Below are experts of layer 7 (counted from 0) of a mixture-of-experts language model. Rows are named up (a neuron's input weights, with its number), down (a neuron's output weights, with its number) and show model dimensions 0-127. Each number is 128 + 32 x the weight over its row's rms, rounded and kept within 0 to 255. Numbers have three digits each.
Before each expert's rows: a language model's description of what the expert responds to. This comes from a sample of Wikipedia text that the model never trained on.

# expert 54
What it handles: Concrete noun stems
up1:124135092192099146135197166094111154127104089115116065122179155134104134137152148108138105181147128069080107144106122153151106149135121148166107109108173141114148072120149143121132086059125127171105049151119140112111148102195119118078182110130140119067110140133154127096148166154126113122161146086155138208209104120094119149096065095161088171172163112096188107143162169086144099122144
down1:130118145192139185095150190106131071168146144109106072170078098150190145111089164174159169193169153147169185113101111106137158134121134132124117134095169118150159119118127099114115185150133135043122130123119100154072133101074122099137152119099129123138118186130126149105172086138120128106152095078140159110088073131172194100165144102090113088132123152114122202135111105055144128079158

# expert 23
What it handles: Mixed fragments, periods
up2:108176123149128138154112079081140145117110157115134075126124089159125116109182104113151174124144097065128099170131080154174127121066190153170173091172038125116163152139121107126076146068099055152140143119105111098127125153059085143114166149122094109113145156089150099157125144063145120117167145181154136119074101091101120111112100121162104148103172149171139046139158143085090166120116
down2:152140125159117172131094049110169125185191069166126185115161141211085095106110140137118113088133065070090119096119120140093133128152177129144149095126113157093129063096097158131097110118151145155093158083134160143139159137115104127130137127118172168132119044108115127098077129087118147126148166187154121136119154117150064140142124126103096130074192145151141111133131101080046151127182

# expert 6
What it handles: Personal name parts
up0:141145129104106083076110168119092117138132132177144126131172109160129121196105182092130081166114175075172131117127121078117126095107081151136129089087165130152123099099150185081152059138126148129109170163131213160092142171119116144069106148126185109152076095101148135124155140092130074157107127146132087181107080128181084145127145118158069143138133133078182091071087151125095162163105
down0:203149147162069185130035150156082145116108079129112165139130156136169130107085135181139152135147190167147116105132146127060149148112077107125139095122133105158158112171169105106073107144127141148145099097135160130079170048110105129132132090101116124094142147133120096072128174065156141164150108100144096162143126116099172140171132103082176126114116190038113161104145130097109157144113

# expert 34
What it handles: Units after numbers
up34:140136091111153136172180076156121142158176083131135101199176118127109151111120194149085098105120160096130066135168126131128115105192086169148157117160136101111133101119117147123143146150152174021112113150115133112105146112157164149142180086148104166119158160134126098201114149157110119178141158095135087164130162110088097126193084111114124073136136142158117068107088130089186091065140
down34:083095182090174073092150176135128094091150093170141108197193091107167171122108101163167101096172077152126125138112140092120149098137066156164140135055102089120085144147144140123150168122154147143166113109101170082090102123073139129184111126125125179151089134124107091146102124096115135057165148157137147157152109170150118095098140173126144164113098105174157134171104164202162165142100

# expert 56
What it handles: Particles and adverbial prepositions
up1:145090095088170126173140106105186205130134199106138167107167106159105103122163113131146064093127092135117132143170082201094105157191069139114086093182179112142180111124133141148121113153117133125099114173097126125148138148161214121109120090100138124162194178145108124117111139142140102102159158149093140149142128116177091042094109127170145146127143131121109146137103078141079057135121
down1:076136114102123135107132099109095149106122099109148108173116111131149169141074142062217133168158165152123173090082139113098146205147115149217088147116113165186108147079113142143081167132100127143111113128106151102113023125162171148119144129141072112194124121152131071117086136182140151110108084131138086167104091192132151155130148137128100160115093117125166144107130169080108106128155

# expert 31
What it handles: Mid-word pieces, line breaks
up0:155126066191109138110150129120147154129144064103175161125144128168101092152130166165093102136139125106087136164070172184146100149105067193137159122109158141100082108103107144105144101126186175083073117181062109163154114088169127123134101149128116143138145137198145098109143173163103107166082101135098106118039089144145138153056113143115162144190123129109125134093141173163090113138154
down0:183137152037099117109117143119185113144109115122123170104127111144102092123138181105094142143095118141164157135174127114090130102154128122115120095127101164136072084113094076138141117138125091135050143058073159148081172091056188094117137134154138069158135153114202160126123188161103119129131138124173163178111101071165150152114137180140122167078111152178180179110118148148156114126113

# expert 12
What it handles: Connectives in names
up1:116144179097139140166110104160098176084139160123108103127101154182099133115190151135114141166160188114133103121131058138142059081093077172143089143104147199123127110125132084134137164166154125154090161119164096135085133119153149173169167093130167144133152152108079091167100141156153109179131103149120174124154113128141062087099152064161187120176155099059142161082111182168148122151138
down1:174136109119147084090140154145100134139081178120060114154117161105118083066126089144105165070124084121134157134125108100130108136167138141125083125153117150091112134115109130102156126143065115138075177159174100117173084130108087101117166113103102104142113091134120101155167118166154110097174215124146123068200165165141137170150150178107069150139114147078168180108152133201137099115054

# expert 32
What it handles: Capitalized name beginnings
up3:120131146147149096132106126065107123148108150140086087165133101079124143085129101213126086181159127077083128150109126149078193160173108134141163141140136159133146091123135124139083071138144090171049120178109103158139067053194116108135144134115119165134178071109142112132114073165089092115191127083131170155096088129146127140132134163106109116108075116143110114036117120137105106103117
down3:162151109091116152148090103059122077084121135131101192124122165130084138109124092162116123162073169083120164115149152090114111141138156105171143140108147167114100139134190114187098143067166170089127097131102175110144131121138177099161168132202213094157104135104103123120143146122170070130164150165090150129107093118129173109107115172142128078180144088133072157090097115136046132156164

# expert 36
What it handles: Capital initial letters
up3:187145191149086122124169071136098161112099123134140109132160102080149119103149089195107095132095175127181106180131117169113115169075194136129137120144118146130120137153106111099155083104095173126086124125154157194099134112087131118080177098131091111146106158074097158093087175111107126154132138096088156165145105126104100117123144083151189183179237139128109107115116149156135193140149
down3:111126146103142104151139097095159156124098102146124079128076152114192157122160131124126173104127109187131114129159034121118111142104159186058120159111134175115141138137099122097194151107119127147071068103094191106122150115095081094102124171135149125149179105209142101119134128114129133129113084115086137161134074112172163174139203185120147162086104184151089130197129152151119146162107

# expert 39
What it handles: Prefixes and compound stems
up0:164143140187152191108172052123146151140139104137122155153166137174157157133153112113140114190160126113090052109117127124107104139123148172108111114109097160158094124139127077115045110180191105155120086198129178117176189145140126097161132151112108139112214138074165140107077111145099080135155105135174138124072140133141131126118105085144144131116099072137111145091107097082154067095117
down0:143112091149116106142079202117173107109151092165081083156093100037147078178118114143188186097137114119129131116112042056158096124116112126059084098132132142140169058128103089162156130086067121060135122097142169131097107156155108099140086165115147115154123112109115131158109123150160071099149145150104108123152109132097135149136110173093074131108120121075175135107128102176140105136121

# expert 30
What it handles: Colons and table pipes
up34:084130142087109115156132070105091149057129108139120157156098114132140132135133108105125115080140125213093135124151158170081162088106077115146141158097171098196136109090122115157081115118179142120067127098137132162139152124098084097115085143104091182151144133164100067130102155170077156170096177151117190158147137095151042158146158122153182130149105062100110135146153075170145151135155
down34:111137165146124104120182121156137128146127093154121118108112217125094084115147204121128147079120056126154128161117112130136152165141140173134110065132115157164180169116118124191084133099079085156173105083095094191132117168134189096088139190124111160148173117114082083132165149120163135072178145139133171142119108176110136165153113105142138164118133104096136220164178120140118158094107

# expert 44
What it handles: Spaces and symbols in tables
up1:144095126119195104159156071122162100097124146113160146100100136091090095128139115152085109132111104111144117079126128189155153079101078082117110160104120144125130135118119149085180152063149136161081158182123130106150097129073084105149155115127095243116128088137115110093152170100201129174112162136168169111124074103127058160160142143111179201132142111129123144130174089172105141126102
down1:171131095127128118116113139120136124129136104091108099049146178159173113174140127169156170118130099163115160063127128142128093124099133100136089123147119088177127169086074164140102061124181192120157177150145155147146126104103141074162137088112142081175165163148072121121107129149178151136059161138056090092110160149157136083136135087135159118135100139169083099099066066176149119079106

# expert 48
What it handles: Table spaces and fragments
up2:113104061145140167158116132070107181148135116122143159132127147121134104155153092087117097170123162126155124115173098181145189060086124156113151155136107120100133180152120155104199083122139147075128076129174107109178150121118090111114085148156091135083108179181180100133070122153127162133176141099093145143203118087139103154091140094111069132157174145148102167137042094126130157090151
down2:141086073169141142156105129149097193172144175129179117149120145066128143128153129099093156161116098142194125105162155072110216107148056147097131174124164148078174107151161171093143146148139111104133144139111165179152109158040143084106136096077148093167091100105128151157125085141103097119134126143156098111151152103165128121133126150155131148128073146140105076105152098154043134125071

# expert 25
What it handles: Syllable-initial word pieces
up0:170167113143131125151109161146117111142103101164161048115075105153138096116113089099126080122082099096153049147122153128128070149079059138139092144097131156076118118072081113111066175107135158173151067123118107114143070065134123110075181125141189095143121155129102098181124153138093151165113110114115148100086126125137146155223135126147125147111121085125163152137161155184100164143142
down0:138145150126043119129148116139131179090135071125191078100138122163176120072154174161106141115112121172173075179114136088138095073116183178090131105145129111075061107167088103087136178140127123148116158060150111179154109130086160145080126147167138139162167063146123173138125136185093106168174098112100089124142168085124146143105098142110143118181159155161122146114070119126124108142122

# expert 3
What it handles: Mid-word fragments, headings
up1:111100132036124119134113114097126112107095189143125072123160133111142123164117069131179109147068169074111127189118171157115083120095119071175142085143144116113193169147195151153098099101173119117159099162066173107149033170157104126180158160109137168122103149077111113115142126164140107113166124131078118123144130093104102141182133152159127128129105145116096126131157088194106142089136
down1:033108096119121100160186127107158131146131044138120162116070126034157140171122105146125163101090088106123086181143114095109108110072110136073101095172196127143111149181066160182106099097137145133138130103093122114148168129136165108089151112122069107124125032089180126157104198109115109083101130100091123122145146102136122157125151116128131154112156114134143146134148133086132139167116

# expert 24
What it handles: Word-final suffix pieces
up2:172100158115134116193134150122120119114193133205121137161169086176089137123140126074145130173153066110105087130094064125142136088136117143124125125162143126142092161156129126089135138104124152170089188116061075119167133107141060113080152056083108145191154135132134124111161127129093121148165136205154117130091088141181159070110144144190111143114142099146093096181122131131161115069109
down2:152101119104193062140110078182062065107122124128110162099112107164119085072137093129105119147145169217209091124155100141129099095087138153116123182117136150138143118128134107125133192229148129146098095123097134100160138085165128148100145148129137158136135135098114126058201163095094130157089126085097115092124164091128114126117119146108137130140164176115094114138133086119137114060173